{"hidden_size": 128, "hidden_act": "squared_relu", "normalize_top_k": false}
Below are experts of layer 2 (counted from 0) of a mixture-of-experts language model. Rows are named router (the router's row for the expert), up (a neuron's input weights, with its number) and show model dimensions 0-127. Each number is 500 + 40 x the weight over its row's rms, rounded and kept within 0 to 999. Numbers have three digits each.
Before each expert's rows: "gets" lists some tokens that make up at least twice as much of what it gets as of all text; "mostly gets" lists some tokens that are sent to it at least half of the time. This comes from a sample of Wikipedia text that the model never trained on. Tokens count by the router's weight.

# expert 5
gets: " the", " of", " The", "'s", " his", "The"
mostly gets: " the", " The", "'s", "The", " their", " his"
router:500488580553499549600475511534471503497431542508461494578441481511480458467462523477534518537624525458521456500552437491507435551486515497522459514536487465548528434464501550538494539510418480461506495520551549470491467490471474447519525463484455515494523447573476444496475486520424605526502450441524463535433577521462486463500472540526539529488521468454434488497501495555537488538478
up18:549512496443511453519484461540542575538463479471519445479483565460490557418578477497465553478475456438504498512507447560525456604538540476507462524486542572528555447568518487509520452488573472501515435566504536453422492517554488541510519489495476557470460465482495483439501519548488502482530467515472504549548522480424406500431520515527468473505538572527517538485520546523501503437560
up19:586518429512490490493592432476441472438486474508487468478405452494447519535557512515590542484528485474549532486485453441493500544529504412501461457482557447531474531513581457478567498502446446442505572493443480507476479510495518518536503480505436439475510490494556495529528549488499492499577526489511538501470475521594570483564486591453454497475543439495502494495526524464523471530517
up20:490526440553549520442447480470501492412579534535535498461450543538536474497430578475486494484464512522492480496442549514505491478509460564432532474482470477552515464496537497466491505484549507436465466423507502453522509506464517449435490515548502510462578587512412516534509443418433462535492489509464440530553507519524493501497553547543473534468564572538481536473447463453511551514423
up21:517499530484493538539530476408515487525537524499533497539566553465432482488383510551569449555508476536440477462513514555532527496533482443514481489470542520507514456460519506508489466436499488499566499547516514535544454501513487504524539547437513535413523564447525471518511480511467477537493518468522492499495523486474522539545450441398533542465524513418445483510487559585511543466364
up22:483484503457523465564591494530535569517461520505450509472579483498409512471573532485537490478491481561500513530523490569462467527561566469448522538442481489435509512455554445498567460541514497551550536497540570450517567491486526451556447494462453481450416478472510524500529507498458451511520499461576518479544558524462458482552470534501466554471465515506469495480505428515584443471456
up23:507467492505458533492519480407473422454525484504482426473369492491459453551556516502476549525549543462499557414530502478522581546491443464477495507478518513518595503475469508534460572471526522575549470505540474480497400478509509506491496494476510511615444485519521497420535479500500494492546506482538496454510487517437486490470534542527531581515569515515471497448503562536550477473520
up24:452456448522497540479433490500427470551539446503569464553553481482528458522493537516531502555518543561493455523517432514460514537515495475437590502463525450563555451539527512522536493502429489541494458472525533516506479448559565498436485466512508493478425478529495568467473441509550435556465509506474535528497500594513427511489479548434395514507455530467486493464552523472495493538572
up25:480493501549548483458461495548510540479420545521547536487536493490486483544466486500607488537477518475465499508521486440431523507564491393474483471512464584462513515471569502538489570564531490525497461560559467460464466492452456504592491527481469558465526468507527491539513510489462449469458476515467484529464490568570518482424495507507461538488506532448531574482585502551395463465527
up26:496448502482498538486523467493478532463502450491430522518500497493416516533474576530430458458451524466507510487504465525500501518479532483467542508566553588573538410548501495482516455523509578496558481546535516515420519460419479571522531537428513508425505506477523540432420545560473428431517447500482482500491539511460490563489512480469483511467478530471520463542573522541431495528429
up27:541477522493460574537504469516518512471564547513511466439458440462526461508517499520571471477462530567482486542507468411432474534502527436503467504566546465497512477577505503488502459451402467474504459541539484511498480556402505606477492486467464472463487457536503506504490479444545520562473482481473537534490528443573511453583457495511502529572571498477511556500501460459431554563494
up28:492435497503490559442532508527459493545528484493572445565495447493498503514550505512438451484438537550485522466545479543455595571503453550515507466428563512509515526582491454525547499553476422404546511447496485497548566514450577465426457547481530472504515510494502521480419443494489517468532435520494461449487469516464512520513576490504539521480551508550425480458488459477488549487503
up29:540528591514486466535512518476500550479564536481455498537417500506462487490487546515479515489483539469494431557517511593445549482484533436507448598502528512567553476480491455513477459503523463525463471541465578443463478498484506482507488495512453577488488475489483527553530485396544559472519569513509465462461559573553558459504488476489517491571528472379520471490514510457423489485500
up30:504485527578469497548473423484483566532492462554514505508504533495543485517530516516418459473505530406505503424504559475500501538483457523509487538511484465481458587504495524497401532497526447467514482478528540488421578497506532445470529536539505555433495498521529504483394443401494543510482493512536473536524497554501466459561515497431410478549544482509461516478518510494544600448474
up31:474524498472478550496458498491527532480512452512530476525560552501464511547557536470509484582474546516485459381481532476460570486586423518483543499532494461570492444535546424408558474516443541547506513479548497470512481488545488468518476499457533483479515556513600493447530439444493544524493501527464481478501567579462429553487495535474458575469516486506503470505473555562478454476472
up32:558481495484535507540515493520511545527484476502540549573489491461472521477481595475520492484519466434485554465444562527485469483511508559469554414391496468541465529550541486478556451439521423447494429500576472472483415490464529414528467495528536489426570456472498580522489456538492480516551479510546456557555496510492478553470571551537506468506470499449481471506520524498448487535497
up33:511472522491499519445469468516519469491536497567521525518491466490422481544514534504526524553538467520526554474603515452464495485543579437533507479523491492466539515502538506450482485437490518494572459473501407522548553531584504497376540507468463531610471484499484553418527496446497560459493521500485493478449482470543505502504500457482474485462459522500529450418496558601425495466508
up34:508467493442578464493568477437503478578468468537487436571494561481582498549551525492503521440525465458480495499475547555447461532513475511521515515531552473469455505487487561452483512413494553492497467548549509488500517544478517555519513549450543446496506475454489520497454491476441489540544499545497538461540407499456473445449544623510444530580456563492438490491439512500513517481471
up35:531507485474510479544438528528480494516445524512466471466510512500534605563514525487523481501537499462497440489546467524477544579458421454485432473526469494468512550528479432467459467382449406588486545479520525469509527496543486494513439548479476575482474560452470524459500469518479387562555510549482523559513454534476478483544525523490467520496516496468474523505552566423518507518540
up36:503442510513523484487510519473458449524528471560441539594503509548479495535547550436540497556483397536471455577480519478449469571502517486455442516438517483515459470497528487507497532525495575517498487513573476413527389467475481519481510572505526539492566538473483523407474534536556476498511559539488506473469483481507501529474461496373464452522564471444518512512511468455528490528506
up37:494508543473512602540512492487500482534484453528550428483488437431399522504534511521551519533449479514500485426525449504449529462475452479491467497498450484475438458520512575529512493481518551524472475509494450478475559474434585469442523435492520532555547492517583550500476542544483493491499501509495501491513472487462519557580482580497434584463523394513461467495560533450529562492509
up38:484494455522541520527474493477441505517510508500491446510462533497451523519474478480485498497473397544462428525536562486483521446551445504493560564434515509458617508478450534437521560469536437451522458477576503455522491556439475527522439506501520481450513499481510490527504586593468501539506569483526505496471554466537502499572508539510594509446581515445457480435520499547484453506479
up39:582465444497544581478415499475614536515537474485473510474447522502529406583551497568454535520475440523570460459545490517472527530476563528442532476510492439514517475543550476440456496520471557489500499511495474500439475508558477446406441556503462528523515469454448556535464503464512493528510545492470519525461552512490468509554545465444462479485556502525456452541499513548534512522509
up40:509471518554510441509458487458533461560490516438391501508456540463567509510507508446520451488518520588528490514451498500457526530543531558488503556551511499515556580510511477521448537487557505476550440557549533484468551478548563520443548506528532455440522493460474473516475500452423506551500529515512497541545539483473487457412400480500532586506489549459449475492490550461454479461431
up41:531405484512507511431507504483480509489443452542545537576490555499528569444531504457576493446564500489559483471606415449496501593502552486462500530536494494517470471508482454555406528504509467523468511506424447501512496493457515520452569536518479532478424547479547518460493504421546445517506512510446512495444481522478498459507538462527465547396472462503470514463466529504546469506486
up42:533504513517500542543493441503520451463483524501515496503463460475574547550514484462517573499475536563481494478432492472546508512498514482484622467507507495464501477536569419475497417464426525466422509483464497532516519505616557466450535498484468565520507568439604486454497486518484529512506544521501481540531494534467489538499560534524530495468462514455497441493394588525532486446486
up43:491448452521489418521474492497557517476516481506510522546506510488527505439596511536559475481534512486538507518551508521454472609485457556475538551528506503535483510488476418493526442483511440505554484524533497477556447511503566440594470493450436561391534475476425538470539498541488475541503529491524422561523529491506463456501492523479460417508464483552495448445493563468520472557452
up44:486544469561445543520448481438530544486513514558538431532466586521490491459471487520518499509495529516458485497561491442520465521552508471461461460568597420493521468554539483514503501510483430530477466493480529439505455501550439476494440445537527533444476475558462542505540501424511434451559478542544593541445490548521453481539500529443475547493550569508530458470552510437476542503496
up45:512419408504452449504525495498505528516478553461458493527539500466470466551528517514442528551513486533537500509557498567532528523540537482416545511468521530531543535449457543507481507526515550436485456524408481478540583513470516513506502503494443492485449559629516494531471464452437495533464501546442525502519448563457451525450527464431497524502457438429541457524472569533508494448534
up46:550505516485566454483599512489512520464525532531488489505519488494459544487399516487515501602523493504547533493452520466511507521456535469432537588489444519466486490575500527505492503523445436563417452519443518478522482431544553508408567516458487498448442470516451519484493411530441478461519456511559548515555470488509517460501449513522548553452476491525472444525469484551501530518425
up47:519489493491434570513479438482541510515505523507460492457492612518508449450541470491529551589474493528543536437502510505502576522508513487475493538475460493482496445488416450526497495534523470470544387513493542486484498478459510526589535437502462489461516430538568472483518495488494469525526465519531423454523492545498429534472470509552511597404510566524451550554561475484510520553491
up48:475470563479518574510516508522466517504494519549515409485502507453533477562522510437487412511490520494495463523551545490499532554488542500465495480469494512490545509532502437479528476478503470533506488475464465515477456434500456494550541552500418495511515521446548483371477567516516512522502562508475571502554471434523531492464576657486443556470525475490489498542468481424559519442472
up49:519495518515497519459446481500502506512532532464581470504484436458406499507431543535473505473567487501500496539523561467561467506578599418504477505482514480507496462492561501533480527551430468417488408501508456498456468511487472417424515516589476485492489513553517510491456479488512483504470467496527494471561444445466560557547538483503553547456578572521495467551553556451521513501494
up50:490494514541475509523506461485500518506515451507606521459441536453567453498477495461512498491496571516488495509498585465484518505531496548521470572526554506513470444450524479497448457479413495486431466499509511409498504525549564595464487532468496482461421529555539512493523570530450473441543477511422474559500553474471468486457495529493563558452444491440527486517620532558502478487505
up51:497511455434433503486514489491551491493541510560515487530519459498493517490443466499586468503502498544496564469500475502535583547488509464537458522484506526550509551524552429570400526502441450461494499516447460442535462428525534547517512525484427498565432490526501486409555460460552503464539494524541545445495477505503587552457436518463481576493497506495482503589541532572520504518456
up52:521495441490485481457501485531514508465489512508503467561450493401526444455451564515497518520471539485457455477518443488486522582438473537466581553531599587527551559493511626528518450483545443511495512483538518482509450481509501554536453490479521457501497458516497547468572516460483507475479456475548483594566528521508538518439503474485535483486476446469499505396487486498420476520485
up53:505472444443445489552480442464494534530506413501501527461453536440525506503569516451546452532500394548474476463516494516566519514515462480471447531499476507515531471575476471546467486533456511503532497583548451464503506432531461490511481486504544507517473497580467476425403586466502498427512485502551511553513481584531469460550558534516608560532496515482499478512506515513462457504453
up54:532507508421478554446478481515500503530518552511538461515518473449547493493461488496540460570533523463510482457487432496469558520480542423469448546477508463476573498495501463583431535451509482536480456516445495435541477464531498444485546509526492549488477523501557500431528435476523534430581545535490538481405496529461600586558452473458483583482561475503494522543467510541538480504505
up55:567494432469480530507464473497530501473499469474591508462446419420487453514486556485566482422465564519403482452536435455466506528478578507458491535451549527498441527534435506508515552439412470548549442436520454503504494587426516544456503528532489486507490472522518492536447536558553473490531474500442502505516546494511529490563527495494528519505530457522447466468522531569518509492510
up56:633493521504518555481428480514490484494511548458553524585496479475466464527433523460524535491545460504521459396532543502530505537582487518523503462477512448511520508463510507498528488471506518491479503536489401492496514549504513508526453481480521501477559501525578493485524480453520559503535461517584455547525582434500436569480465527522478520403450536407452430513432472514508485490506
up57:489493417508542516407459466500573499475471507507502480558493455523507481466570503503365524514535498524456523478469490523528518525550533493471496504404528510453554486472529501519530578507423542572497497489555442467421559499516527532512464549497443504480437519467459517491551492519525514568485535502477545473487501532518449493480439442497449498496543522488358529483522491518480534417529
up58:598485483535499457519480487457492493457511498481533481491495484452468482539539521466441529468525464561548488546518512528484506507535477488508414519578436537519498568413494550466474501476502446495526468511549463476494475468469389481504464538482433514387525477520515512424477504475557542450488539547546461536496517519486489463475607566536496610528431547541516529506544505520522440531508
up59:501427512520519482422424510479542517506526523417464435577536459440358536567554486537462452528497546496493523506549540473492479495517494511536509495515550509507462542499510459477469513562500457516405499493523445476497473428498507509531501480501486523452502537521546512496547430447539514567517547543567529526526512484441529481427453472448450512517428439546459469472476566547514534505488
up60:506493462516521546523596496501499505542494516504485497511565531507487428519546502470514507452470439614553425474486454513398514501554453538488516558482458462488453452451566528500459476478556564517550452511532503488521432406465421491444499516531453574498533458567514516484551462483458499517536461494553458451450520542500488466486500493495381488548488517505509480480516482515437545497485
up61:513478474502435480490542481416527511461536515541471546540543516474492485493430490452468481426520472478460577420492481505511549584506503514512533600532563517488589487559494490519484487510463448458463493454462505459506490463487568558443564526492437515522471488570532490486480495501583554507447484502577513502437526459482531565473469463492451544537497490506468484547524575497409579494488
up62:510496509510485445524483473519512499517471496444442520563460497472408506515502517501517530494499555518479491487501512487513475520595487482445529517446451514446535548481473405498605463464385423493487501517495471475518513511476598471474486554535461614490519491572483515473509538491518514531508508482517501539422548484505508555447537545404537544525515566541517518539491496454532538405539
up63:506452546473539495609499442463534542493473474518468522451520529447622536517486519491551486490518514414521501500489562431434452551541519455502544506530424606556505498503498526464515414532483416537545545474542447478470515457534462480472437600545436550477482487490468485462525498511459512472492465522511506549520486478477539462508502531468432538510571515501510531512509543523476493457468
up64:501494480493538535514548389465489473478552496500491481527472590483452522551525577475406506433479532520529453522521501482462512523525483526482553487560508542446515462463540560388605420540551530524544501441537533438550439495530522395467472502468526511533536543515458485528470521544513509471487512522560445502489465525482539526451557484516502508525527508495497504444498477431516447456537
up65:535503530507529474505522457507522538523446503483483450508547500383484532600496502540487474509531541555486465555424461521470490462522518529512443494496498513479466489524587546492469461473458432485497412535555531512532507535524547428427557466475442505434496468564563485547465506561474426515467477472599472513458487513530550469448511523444494468530507541558440486519525585488471474455504
up66:497474533538557574491484470496495468510475519463462489453526515525463487491470559469534474454487492528556520557421445497480472487610459508454463466423483534477532553532467496596559468529496549517549414526555518464541546477552464527566444472472462503510555558510514501527538501430491516516531457519442488457486527484480522611549468454459528493520454567408490500472451517544487498494452
up67:496487517518479488490565473455473550472443485479513444472540477455363581563483530471527533543522496475499475497487486539421514538529554519493451498432536512468499498520532562518503510511523436497509481579540492471478527503489577533484545529499493535537448484502478501522416518448577423482495459525565475511530497427522524536411487464453476512561513439467425587459514512498524460513575
up68:534475515465489515524516416482502458585462485522528486487430473526537484524496508514512455514455548462514483471559488433495523521548480522456536516453444540531574484574507493463514529471424481490425501497491448486458557579563556520482435480533546549546500463497498533515482561469526528496563501550460537448511530529465482495475485467418430577491434492438514503483556505638491499487448
up69:534436514521513542579544433435505493498477553493523463471525541436533449457431518482490479493475533519452418498571455485412496504519436498498479525529443458521496464462554465543442476500491484560475413504500549526464442533450508527514514461526461542502508486540563484495477453557457591517484424497500497538462554521526458478527538568498514509570542521518474534561609520474488556472495